Weights of a small mixture-of-experts language model, trained from scratch on English Wikipedia: a softmax router.
Below are experts of layer 2 (counted from 0) of a mixture-of-experts language model. Rows are named router (the router's row for the expert) and show model dimensions 256-383. Each number is 50 + 15 x the weight over its row's rms, rounded and kept within 0 to 99.
After each expert's rows: "mostly gets" lists some tokens that are sent to it at least half of the time; "comes after" lists some tokens at least twice as common just before its tokens as in all text. This comes from a sample of Wikipedia text that the model never trained on. Tokens count by the router's weight.

# expert 62
router:85 72 38 60 40 46 50 27 29 65 61 63 46 35 50 51 66 41 63 29 61 43 50 54 27 62 57 38 62 70 35 44 42 44 23 32 39 82 50 34 34 42 62 44 43 67 32 56 36 63 53 50 52 33 36 62 47 59 77 55 71 19 61 37 50 53 39 43 57 84 53 27 17 56 43 84 57 48 57 04 56 21 31 45 46 43 50 48 37 59 37 36 41 55 33 57 49 45 44 88 32 36 46 45 24 42 64 50 45 44 63 68 60 79 54 32 56 56 46 55 40 80 43 19 44 39 38 50
mostly gets: " be", " first", " have", " other", " later", " two"
comes after: " the", " a", " to", " is", " has", " \""

# expert 27
router:60 60 51 64 58 64 45 42 55 45 41 52 33 42 63 52 50 38 65 46 52 86 39 77 70 64 44 42 42 35 43 33 57 66 61 17 74 33 56 44 54 59 43 41 23 43 63 40 23 13 15 33 65 51 42 48 59 28 52 72 54 36 73 65 61 32 55 37 57 71 31 58 67 75 50 40 60 56 92 70 34 60 56 51 50 51 64 93 55 47 53 61 53 49 70 87 48 69 54 73 81 70 50 42 50 76 57 25 42 66 49 75 32 64 71 34 43 60 42 29 38 63 21 50 49 51 61 38
mostly gets: " July", " December", " September", " May", " March", " June"
comes after: " the", " (", " on", " in", "==", " The"

# expert 2
router:55 45 71 30 80 50 36 80 45 83 35 38 70 61 30 46 64 27 43 64 45 62 59 49 46 77 72 53 39 49 75 20 59 26 70 54 43 74 58 48 51 56 46 68 59 70 45 23 31 37 45 49 95 30 55 67 62 45 38 74 48 63 60 67 53 54 52 42 54 47 28 60 68 40 30 48 38 17 83 52 34 40 60 54 54 60 49 49 24 58 54 43 52 41 54 62 41 67 51 30 42 53 63 53 64 26 49 44 64 48 59 58 43 63 50 55 33 77 42 45 64 65 72 35 99 70 49 45
mostly gets: " time", " man", " law", " fire", " back", " According"
comes after: " a", " the", " |", " his", " to", " first"

# expert 34
router:20 04 72 57 59 84 57 42 71 62 45 39 70 52 43 45 81 72 42 60 60 58 78 32 58 26 43 38 42 47 64 54 37 75 32 71 35 76 55 59 55 44 09 49 25 69 34 27 49 32 72 23 36 28 70 37 56 41 63 50 52 60 34 63 43 70 53 46 68 42 59 33 58 49 49 22 26 13 34 51 37 60 58 67 51 29 38 52 46 31 43 26 50 37 55 50 48 54 41 38 56 61 63 46 80 63 33 27 45 52 68 60 50 32 32 24 63 67 53 38 37 50 52 47 55 91 77 53
mostly gets: " film", "ism", " music", " service", " building", " development"
comes after: " the", " a", " The", " and", " his", " an"

# expert 3
router:42 66 39 37 39 39 45 41 52 47 37 54 38 63 27 52 49 51 38 52 61 33 80 60 65 37 57 46 45 36 60 24 53 54 66 82 36 35 24 58 57 41 39 43 41 76 48 35 73 35 48 52 48 70 43 48 59 52 38 58 36 76 40 35 49 73 65 57 80 36 25 77 45 69 55 49 38 53 25 67 39 74 61 57 43 32 54 64 52 54 49 45 79 61 42 25 61 38 43 47 15 46 55 78 47 52 11 52 58 65 58 43 37 47 72 55 37 67 40 40 40 49 31 57 69 45 63 38
mostly gets: " Robert", " General", " William", " David", " Michael", " James"
comes after: ":", "-", " and", "|", " by", " a"

# expert 40
router:53 76 74 54 24 42 41 63 70 39 51 53 32 60 26 63 34 54 27 63 39 51 40 40 45 61 59 66 37 95 45 48 31 63 53 28 46 42 37 57 75 45 51 30 17 44 29 38 29 66 65 37 57 28 69 63 57 38 25 42 60 55 48 53 73 38 56 85 45 41 65 42 38 70 55 42 86 79 41 49 64 63 36 49 30 50 58 44 58 79 50 40 43 65 47 51 64 67 63 45 36 48 34 39 47 34 34 25 52 71 62 23 70 52 67 59 42 78 30 31 51 66 46 49 51 70 57 44
mostly gets: " American", " National", " World", " British", " California", " International"
comes after: " the", " of", " in", ":", " United", " New"

# expert 45
router:45 38 52 37 53 33 33 58 37 16 49 48 59 12 63 42 44 58 47 27 65 31 72 54 49 51 60 49 50 80 40 44 56 51 46 41 50 67 39 48 40 52 76 69 34 49 40 62 43 88 65 76 46 44 68 37 55 36 44 56 72 51 72 48 48 61 53 66 63 30 61 50 28 61 40 28 21 46 40 57 64 56 60 47 52 46 61 58 44 49 59 51 33 46 68 42 62 83 79 38 43 38 37 65 47 53 67 52 46 49 52 50 43 59 54 36 57 67 60 39 58 26 27 38 53 61 50 36
mostly gets: " used", " known", " won", "born", " built", " published"
comes after: " was", " is", " to", " were", " and", " be"

# expert 21
router:51 55 27 54 25 42 44 48 30 68 45 56 41 64 39 52 88 44 79 22 58 37 24 59 47 56 76 42 61 33 36 26 33 30 62 74 63 23 45 40 56 23 71 37 61 33 67 42 41 74 40 78 60 47 48 55 53 46 49 45 45 72 53 28 51 40 33 44 50 59 34 66 44 65 51 53 35 55 65 29 35 22 26 52 42 71 45 46 57 57 29 56 54 57 34 33 36 28 49 56 37 76 50 71 55 35 73 47 53 69 32 72 35 69 29 50 26 20 65 45 20 35 24 31 45 18 31 46
mostly gets: " he", " and", " it", " who", " that", " but"
comes after: ",", ".", " that", " but", " when", " where"

# expert 7
router:34 33 49 54 60 60 75 68 39 52 55 27 69 73 57 52 63 35 56 68 36 81 48 64 40 60 48 76 58 35 48 29 44 41 61 48 45 39 43 46 24 37 37 60 63 63 40 44 62 51 68 41 42 37 38 44 48 64 46 51 67 57 49 53 30 70 70 77 55 28 46 64 40 28 38 42 25 56 60 65 49 51 49 43 41 49 62 79 34 45 33 62 68 17 84 58 64 61 49 37 59 62 44 47 53 34 47 31 46 64 36 56 54 59 70 48 44 87 51 42 51 65 41 30 25 46 45 29
mostly gets: " won", " Cup", " Total", " League", " Award", " election"
comes after: "-", "|", " |", " the", "==", ";"

# expert 63
router:56 61 67 67 49 44 40 71 51 31 72 46 44 55 34 43 30 56 65 45 38 67 94 41 55 41 45 56 27 48 65 55 52 47 56 79 61 37 89 79 51 75 67 23 38 38 66 43 49 42 42 50 52 40 60 49 56 23 43 32 38 65 41 67 50 55 56 22 57 48 60 70 66 51 53 62 59 50 70 62 52 49 40 61 36 62 59 42 65 25 53 54 79 54 17 72 29 72 49 73 38 63 31 57 49 58 47 27 30 35 55 30 58 60 47 52 36 51 28 55 29 48 44 59 61 62 54 48
mostly gets: " John", " Robert", " De", " Ha", " Ko", " Ka"
comes after: "-", ",", ":", "|", " by", "="

# expert 61
router:32 39 64 79 62 70 67 30 81 53 49 33 72 51 44 42 67 59 58 66 62 29 29 51 59 53 45 47 54 27 71 52 60 43 48 56 49 62 69 50 38 80 34 52 72 52 51 50 55 49 66 48 39 54 50 39 42 51 35 45 32 21 77 81 46 49 46 61 39 64 61 36 53 36 41 59 59 65 39 56 24 67 62 50 49 43 53 13 50 30 63 41 54 38 71 53 46 50 62 44 77 15 55 34 58 62 77 63 54 60 45 69 38 20 44 47 63 12 33 45 61 76 37 41 33 39 47 42
mostly gets: " film", " career", " season", " game", " series", " time"
comes after: " the", " a", " The", " his", " this", " their"

# expert 11
router:57 32 70 26 59 42 56 78 49 73 30 56 51 53 56 84 47 26 57 36 64 52 36 69 52 42 58 57 58 41 40 49 49 31 46 65 31 39 59 46 41 38 56 63 39 38 57 48 74 56 56 46 35 37 42 31 62 48 33 59 63 54 39 32 45 64 73 51 45 59 42 23 53 42 55 40 62 72 42 34 66 62 24 48 34 47 39 53 46 64 74 39 45 47 62 23 44 33 42 44 33 74 27 40 72 16 49 55 50 58 67 61 41 58 53 49 58 69 45 44 69 58 68 42 71 35 37 49
mostly gets: " million", " ex", " ten", " 2–1", " Authority", " all"
comes after: " |", ";", " 1", " 2", " (5", " (6"

# expert 49
router:26 45 39 58 42 40 62 34 54 28 41 30 37 61 36 33 26 44 25 57 59 67 55 36 46 40 22 55 46 48 47 53 45 66 50 39 37 56 51 41 73 26 67 49 36 51 19 34 52 72 82 63 44 42 43 61 89 56 42 31 63 70 44 51 59 37 47 79 30 61 35 34 43 67 52 33 56 54 31 74 52 36 21 60 54 50 75 46 44 64 55 52 55 52 69 49 81 32 73 57 47 39 46 31 39 46 40 41 50 59 49 42 71 58 67 49 18 44 48 62 49 68 56 86 34 32 71 65
mostly gets: " States", " American", " York", " British", " France", " USA"
comes after: ",", " of", " in", " the", " New", " United"

# expert 51
router:39 48 65 62 38 66 64 58 66 47 48 34 60 76 37 59 42 28 34 42 37 81 43 54 48 55 20 56 73 67 56 43 43 69 68 35 39 31 51 53 92 78 50 40 47 66 39 44 52 44 32 23 76 28 74 50 68 21 24 65 38 58 42 93 71 42 62 71 28 64 54 52 62 50 26 61 47 63 37 57 65 63 55 58 38 30 26 49 41 47 45 61 52 46 60 58 43 57 35 64 45 48 28 55 74 43 60 57 39 63 53 59 37 40 67 49 44 62 51 36 28 74 64 37 41 66 43 55
mostly gets: " World", " City", " School", " Best", " High", " Gold"
comes after: " the", "-", " of", " The", " a", ":"

# expert 13
router:51 36 62 20 77 78 40 51 48 14 19 60 62 43 45 54 66 55 14 44 33 29 29 79 60 52 79 43 56 76 42 55 37 44 57 49 45 67 78 50 70 54 48 59 38 32 55 29 44 60 57 48 49 51 42 41 52 28 59 38 44 54 46 62 54 51 51 55 37 40 26 42 73 48 59 36 47 33 24 21 27 50 72 72 26 42 56 59 35 29 54 43 47 52 44 44 62 78 36 36 50 73 72 47 58 26 57 44 34 70 56 60 37 36 53 15 54 47 83 46 53 62 61 38 63 85 74 41
mostly gets: " km", " round", " part", " ft", " district", "ph"
comes after: " ", " the", "-", " a", " re", " un"

# expert 43
router:55 40 64 61 31 68 53 53 21 57 63 45 55 42 43 63 41 54 57 29 46 42 53 67 38 71 49 40 64 39 42 37 53 33 40 24 31 54 47 29 65 07 44 49 63 60 33 52 48 64 62 64 60 38 61 39 33 15 20 66 64 43 60 75 63 46 56 50 12 60 82 35 28 42 34 45 38 59 28 33 51 51 69 20 34 25 49 59 43 47 40 67 55 55 30 41 50 43 59 72 65 35 37 73 46 33 34 74 55 50 75 34 42 63 36 62 57 52 66 37 45 47 37 50 53 72 45 43
mostly gets: " known", " used", " same", " published", " other", " local"
comes after: " a", " the", " was", " and", " to", " is"